Below are experts of layer 4 (counted from 0) of a mixture-of-experts language model. Rows are named router (the router's row for the expert), up (a neuron's input weights, with its number) and show model dimensions 320-383. Each number is 128 + 32 x the weight over its row's rms, rounded and kept within 0 to 255. Numbers have three digits each.
After each expert's rows: "mostly gets" lists some tokens that are sent to it at least half of the time. This comes from a sample of Wikipedia text that the model never trained on.

# expert 7
router:100112127097150146092149139159097105142128139167083145144087189181154128141104153125142141141094135096127115117143145068130141124101123124100123154065115107125118118143132121052157101071177149
up0:112132130195116125120103071148163058160140162100160178139149166148129143119073120174134106101114105146129172183118172113085165106161105120145119108134076156148115136122152166141119142112149152
up1:107126102055184159119084144086075113151159152198077133099161176154133116158138093145120124086112174099146097139138114113130140157140118154162115098077103154124104111113179141132160200163139142
up2:185078132132141152094154118132133134163160143138134136124171073142134082157108127166078165077145185073132162141129153161110160162089139071075143144127127120095154082173150105139189180032070168
up3:111092073067177100070161166059112084191111142145113164115094138162159104171095098083146124092117137143129080105149178094091124137154122130116167119093111082135139116153133182143130090087174131
up4:172147060127143146124095150126149114167165138131096083095181076175147134148162083096106068164115145139164102116095121098138067098116155081061199139105084066135147147153175144095143136152152127
up5:105051125122186128126126151147152075125074163146125141131147151165087091130094142126113169128138178027127136212088144105107130142133197089116170123085136140097136135164154081120156114105086115
up6:110116140154163116152148193161122173107106138115140126100133147119095092184205067042131091097189149138153104154121114107122138141100120058115132158089119126158104150118116084149130107089102156
up7:127105143143168209090125100171155071079113142147067085081122116164136138145127144105129121143113130124172177091126157107123117162198163057116077120146149099113132149119127154165192136048118182
up8:085166084140146133097117094124109096144105139134103126103114164172127120099083124149113079096128062100109108083107135127113129130081166132194104165121186143128116173140115154097093145169146125
up9:080174146068143128111145128107139193142087125093063117084082164160126163137103130114186171122104105125154133202124127105125108117123101102129136121166109111156115105231111163112068112089137120
up10:120093141073108141124135136133121110133094157103139165145157180182165132119154087110122150079110139097132149143153148158163093176044124112101182093090145125078165154128106139046139179077145100
up11:167124145137148194134161138161117174083083112168202112159160145140130146086116135122117156116110148132138167089113129090104170151181115101084088094136112103124162127128145157171144129108129159
up12:128125095120168159168115126145112135149094111106112177118142150151062146137082149117120084123059147138114129153153165145152137096178099141147120078159088137169116109119118107156157116101109134
up13:059172160142157161167098158150097153149156167106159168140170146162091107135115092091141139157093091124129164115099154124155136178093142152150098178105157107107094160043124124136198141117115094
up14:143149092134124137116162152130125134143149086117139125114169150142145195133176143090098124116127190095187186120112125161151108109126094134144050099125105105157164054109171132105146177139149130
mostly gets: ".", " \"", "==", ".\n\n", " (", " =\n\n"

# expert 1
router:134122141147072070185117150124118108071146152069138161126169093159120118113182123105110136079116113121127098095101067126106090081086095133146102138108099142146124111095170143158119155075108118
up0:114069128148104114114156182170107093145115149097115103156170108130145106139129139161083119145162181132085154134125175125145132188148180098104103095122163123073128179098146167122147151088151159
up1:140113179144110135171104141127115127185160139123135144119079179140108112115107163160163158097132187162148066142181139129105129077152124137120147174175097121133057165112145136104081132093083143
up2:131157117122178104087107159127156146069141158086058175122169125130147153118121167134103042083140122111151217208197113085106100148120153132106121124131125097215088064107117084134145133100108062
up3:145106109104125195173147100142119141156079122060090128111183138115158220144178135126114171141126174059082120165150139169149107111120096059135173093133163127131106124137075150151142139098109148
up4:069109173173153154070114115146134139135123162095150145133085153133103145147138104157120130060129114130108131138152082151149065200139102137165120169075137090144081160155072141147089132114139083
up5:132149105114141092110087153067081181158118116108200149107123146136106184091174160174054175153150148128131144140178161108153101118087170065184185182137154111142170143137189146148139125099132109
up6:114106129103230098156174132118099089151136125115152116136138144166106110149128149162152101144140120155095137143134108109135162121115126157095129132159114130107095118131107142100102125143129175
up7:074145082151161125148087154112161199095133141071114173120111114157126117173079104126068149112109102157108116120105108184194116154118117143097108113105081087153139103058158108140080131134108148
up8:105184126125142128143092134131150114056177154118139151109175138068102157094071121060112149141126141128155189144101108163128118154088088173121139130176099092152147120156115101131151085119183181
up9:138139119119082157112110163100126139132117121157133121121142137100095144108146141149090114123132145164121109074109166191156078091176122135158091152103148146156150164147129148174176084091157128
up10:065108121139199177179119118103076144149056123106160085161148087161123132087173110154193104064143089160173122117136127083138105106163109152170103143076135080172176143132119107183224112185119136
up11:081092159156071156185176154148152096149109073090127152172153127196076153139127106106118139145186150110155137113105136070126136137116196095199119146129174134125117130160192066135075127091173114
up12:111100127147141079149165139091140122111184120125155110065128147132119088112137120135106069086108179120129063144156134116114113068144070105128136140102168142150111137163171086142127123122151091
up13:133065134143059160182166139171119155181062161171099111137148110150119163152124106081130168125067104067126074095157102123175075150170092044127096137138109109076124134118150188157227216114099106
up14:086074109120113181158097099139144145136089158167157120164146084093169111147094179110121152100088175135104132185126149125127172146166138149149138129175055123104218125157184134135144155091156158
mostly gets: " on", " for", " of", " by", " from", " in"

# expert 2
router:103172147138120140127127185137111136158109151141141146151169117097116062074144143158151126149155158156209132147136085168090131118154074144166127101151176124145093184129112157141079204126056141
up0:146150132118135132102124102090070113139150156090110097100105121045168104124071126142127145137142180179108102189099162120170154127111177107092082107184065138105199124139136152189138079102142139
up1:158153157097168142164092139077129124127086111113154141202142174098021058089138163164108170199137149143092117118170176167110119115160130098113137146138189142152123113154179068199130097153134127
up2:108079116125067138175117110113140139211168119112146082171139131171078097064151134139131168197174122055150123158070171157117173116167144084141073164093140118111136163172066133150123070149163171
up3:155128075110150145147097075188131157145112095121131141095090117148165097147107132151140129127105117172188100131146145118104135118152068151201142145103100166065130122108043105090159098181126091
up4:140109126096251112145074185151125153089073172072081150126152115134137082101104183152132107110096088130126108114101139075116106111182089154181125085102147136115116144141108113137131127173126196
up5:093113084102144112129139069072146108115141139166148226104123146153109120127140163125104149116124093143167116055118174111159076068119108124173111084113090093131116142106141139114091169132100098
up6:149073085150211152146141170191102116154146184116162127132098143141187118166106148119079071135142142107127167124181169135099170142124123085167134136123121157114125166164166068147192150077148095
up7:119071120084155107130122084157129141100094151091054183103109110220104165140128116182170126133185128173139114122113206087181141109125098107097125166113125172147113154122130182161142106154178115
up8:128101130135083129163121117121124139156082155112094106149105124075074135226084124158112144139109145115101124147086099134151110065131118124109079168163060158148118178114118133113184159103080154
up9:069100147166156110197123198127110126146109136178106167092136085140133081114141133101110130110089110142147144138113102121137097132111105098166153170161093145100103135148111125148120106138124187
up10:157139101145165167115103146157163126136117129135141139174167088098106106100146109129120137148134087117162111139106122165123082098110083098099091134167165124189147186102098160172087088148108133
up11:038051106122120136149118138145162176163111157195120119155171104169160132134082119144096144126143118156164146127058122155035129137089128145161137094148145155138084104114052164112115079085100147
up12:145110077123086078104113150141082123163132146115098125145155067099143079105097080124109142100134204165118116164090104190157115134156164053132133090161134104093095129127083155184114099122156140
up13:099096136162134107137169109098149112096114129176139107169063122176075111091141138119108192091167157108124194137151086152154133051120135113143144086125120099113090192110181170136147153069080131
up14:122114150097150099126144135121110113092121102140129126136160133185064146117144112172133118205112145179147172098096151052185081118139037102069183101176096111112165110116105158140139103137132149
mostly gets: "|", " |", " |\n", "\n", ")\n", " J"

# expert 4
router:102138115190132171136110104132142176167123149160138041097143170118157115121098097093147125120196152083094142145148135127124120153105152133080152143151132150105128125104147116137122073130131130
up0:090152151092112181126123149123178164169149149112111098121183155135107133092130137143144101150032120111131145125161074091111134113108163148051103133079114055147189176161093104119135143154129077
up1:193130097077144169107115125089134144100160145170156089135080153102152151057143155150165092192135150123120150175113133101156073070087109122199181111144118168140151147139100135178202194069122145
up2:107122118112092151156175140085168125128132145134160098111100150113142105144077065112178082163167141118084109092117188074108132101088158204096159211107155169091050159116117098144166095090141115
up3:147154128174078088073154111111086183076107098120079173157140139097071135171150107145118159112133120121122109108184097194152035155160109099101088142172149153125178147138085103136124147181160134
up4:114107080091130147142136159140087173145074124198135085125143108134120101104144131089147101104065105172106131155184107118113203140107157163073084166127101165114099079197119140121122084193151125
up5:099140172137197094113180121120102151067121101127109108131085171087202131234163129122129157123107125131154139164142170121169098119124117139178097158127140157092138067148143123152111139152182152
up6:075090121109084081156141144166071134174116168115095120185176096069114104101109122143146078159181148184080168100155153083137135069088129120115120141182136114079148127223144172174122166168137159
up7:159089107073057112141171094112084093101134124124111106104157154152186111142127165119135149116140151083068125140111105121075103172120156101116157117172125127093109164146139098154076154121083119
up8:061087173093126109095077124146059137164161081144147114157180182166087088061099112144175088122107116163177133150070166092166146132094101127152193061073137093147142118133080109121108187113119121
up9:159088123162085165189163100062114169096132151116102099133078149148163091096169139116055136097107122132110113161103108151138138147198165171161111187146107147079183117108180088130100073145181154
up10:141143106130090122140113125069154201125201126156129139109123102093101140193114158163099147217090186069122117132178141156130089183078122073124130068168157173101096095077132111120123113065212093
up11:084106111130091139119116151122102106154125155117095103173120106118096154138118125153177071105138152141104140131127147137136105199189147144105110114087124157109096152148133175139158128140122167
up12:105156171162154111153095155112140207144081171149160132085096141131160115128118167101095103158109133118131097105096160116170155150117148071133080098093128167139071137139144137195169113180114106
up13:105126135125127137123107073060135203178147115107131142096098113134152089141121148095081124157138156154115177121167142156178112131161119118127124125157106129151183137164130164148183080132206115
up14:107186117067106147124116089109085139057153097109105075182119100137154152166184114086112119068107148082123079147182096119102092164113149152109106182128119174076173128116125124179159169138155140
mostly gets: " University", " County", " States", " School", " Party", "′"

# expert 5
router:168169113107119208119153053197148141118159101100076133119190117133130081128115174144111139125095153106126128163130111108137127118151200134085117162123081109166118140111033157069122130165160103
up0:129099151131123102118111194108167137128167170165072089150157167113132172147098129144133156129104118159086094133110215109181091137138110123136094131086159169149150136151136113165168102124109129
up1:055122142163086156119151131142136154151118129148111079126122102081102110060151165186093177126145067196126152154122146140156069104150134040076140217131125074095106091167126183190117144133178040
up2:149166104120090033078139172152135086088163157124090121119151133144130149160179132138115140153089094208104206163165173148132172152071144099165200083203150103132083114147106162095101154079170087
up3:147100144063142137182108120070100146108138135105082078126175074136153134179115115084083158152162171135098107141114062116098113134139238110117109122093060140132132132134105127093117159157126129
up4:140134130089144121119128128156071172132144082087149137178142103187135105109117165176133116121095102078120154165118148153122062123157121104055144144107162083095090104159102141103113127160101137
up5:081101140065137131112182100142121146136148178099062174139120181199144105115184061137140083117156194107115121136089142124101143177134145176159147131129133121122164101149077150116171064106137166
up6:165163152127182130136184134083153144159155117117130084165097149130125149171149121149138097101105133143107114076113156144131111152182164165105162109165074142112135120136142154127154129125162167
up7:135107067129102165098111129123104174174137152109122165179116131166110132086061205159163151211198095203139087099146164146110151158172119108136117094157124166157184135130163153124142153182115132
up8:156171146172075139140073115112136090123061153127155114145149126090088146117147203137171134157189127125170136129181176125108103138129092156137116167109159161099137176134112142142104100117077165
up9:162114165180136141198146130123137152104111159117099181107130137220131145169128151134113145114086147060156130148204131142125095143137188091169154137132080163118087162118061191090176114144165106
up10:080156157141091153149128109171123166099084166093110068140163115143116091088133101131070127177142038130116088200128122133090116097118120088099089141161141111125124099146109165134141152175083169
up11:115138098098130121148161158150134153223166123120098138118177086071067104072137066125183109106119149117122102133130076086175142141149141120043142145038071135083082145101083163111173081119126066
up12:149176171104187117120144081143100103151082131153100119109184137146169076195131114080103106125130153106170186135081140104170079192170131128144101094125118115085113126122089115148153158087121148
up13:138133112176107163182099158142145082166192099135150083077186082109119172219139133102114086115116105131102126147135081100072118162115181125123161143112169123083140081115100132129117150132146132
up14:117158126109077122153192162111151165094105115118139082129125138165150153145117102130166129107120173125102142148081159129179092141134118143068117143111137128172084120148122153112171056093180161
mostly gets: " well", " public", " sc", " New", " government", " world"

# expert 6
router:125077152091144108184180176099080092135123107122195136101111179135134193108136049039126109112083059160135133115130155112131109105125142114174170120127117158090154085221114065082133133130082163
up0:116117147096129181187148140131168064077119133133120110135135124141130190146068123068125162122135119167094101087102157113121089120162114118160198105085102134128143129129150168158207128114018118
up1:152114173166135137128103184102178143116134168135119081134093125117149157069120179092132106139092082151138128117099101114107132144097098056053140158100102155041168129156085179142139131120107182
up2:122127197081099098044116137107154091067147124127107072134121085116177114147135176103110098135132144145142164095124073122108114101123073120155162148148162135144095065135111211162129135030106126
up3:109121109126110182144154146138108069169108164140184126132129136125133092097136107087121180147067154142129157100052191113089108135058177075152129127135080065087072164108106108174162161122133096
up4:128115205156056128094096127084138137111099172205105107101146130095135155155135135124162100123168082167121120156071088117097107129078101153068121165099121163086128131133094084211157097152184154
up5:119144155122168097127061115148161168155053127135144126161141171123119142144157119139132114097110058171132112141133082135134161171154081104110123113091054108120212088120070116125116162130066126
up6:153131138105136121104174115185107089192155124103092117115168176136131078217166111102120122082144157113115214150124072154115079121152120107133140074214121137115095106099136145193121126120079089
up7:152163074163146130080141143157074087106041174111185148107121155188098112087140146155138162093116142097145103109111106117068083112089123107148163165148112152118077137135124180093115159118086134
up8:118139087116164110143129136113181114091118107137171139172114111140176110120134140060092128046070082079156183116143125139122131124163079134085143137122145125139137098109100143135136178072096165
up9:124101085121143183089156158145141145123192090057161195103167084160122102126117183178170082187166140078153134145121126146115131137168159124086111146178131075184075143132156118081127080134174100
up10:136126101097128086160092104147170116134156099123166101064142091208179102172143083082149196126111130145161155082153075119128075128132149112113167062150140116097138070150137179103145151153122142
up11:107119152139090125110072176069197081161059144147188102108106096128122149085088058112165123142107038181136186156123162137120126130078113159083168106123159153109057119136155123154122129129136161
up12:172093190103122115162105096120087108143151154148134187104150162132123149073150175167134166093150123103098154068066169106149089121120111143165092093132136100133081064152081089149146130069173107
up13:088120038074142090058100047106167086080128158171136118110064105173140098127076086093118136131105123145147146110106134144187121120172193136128174109132143114098092088155124188097150173148168130
up14:141144109086089074159117042096150118154106150192110126129131147148172145084146105060115213107154153171139121150137141135145121095130119112136120140108108143096157149088119120091168103172132083
mostly gets: " and", " was", " is", " also", " had", " are"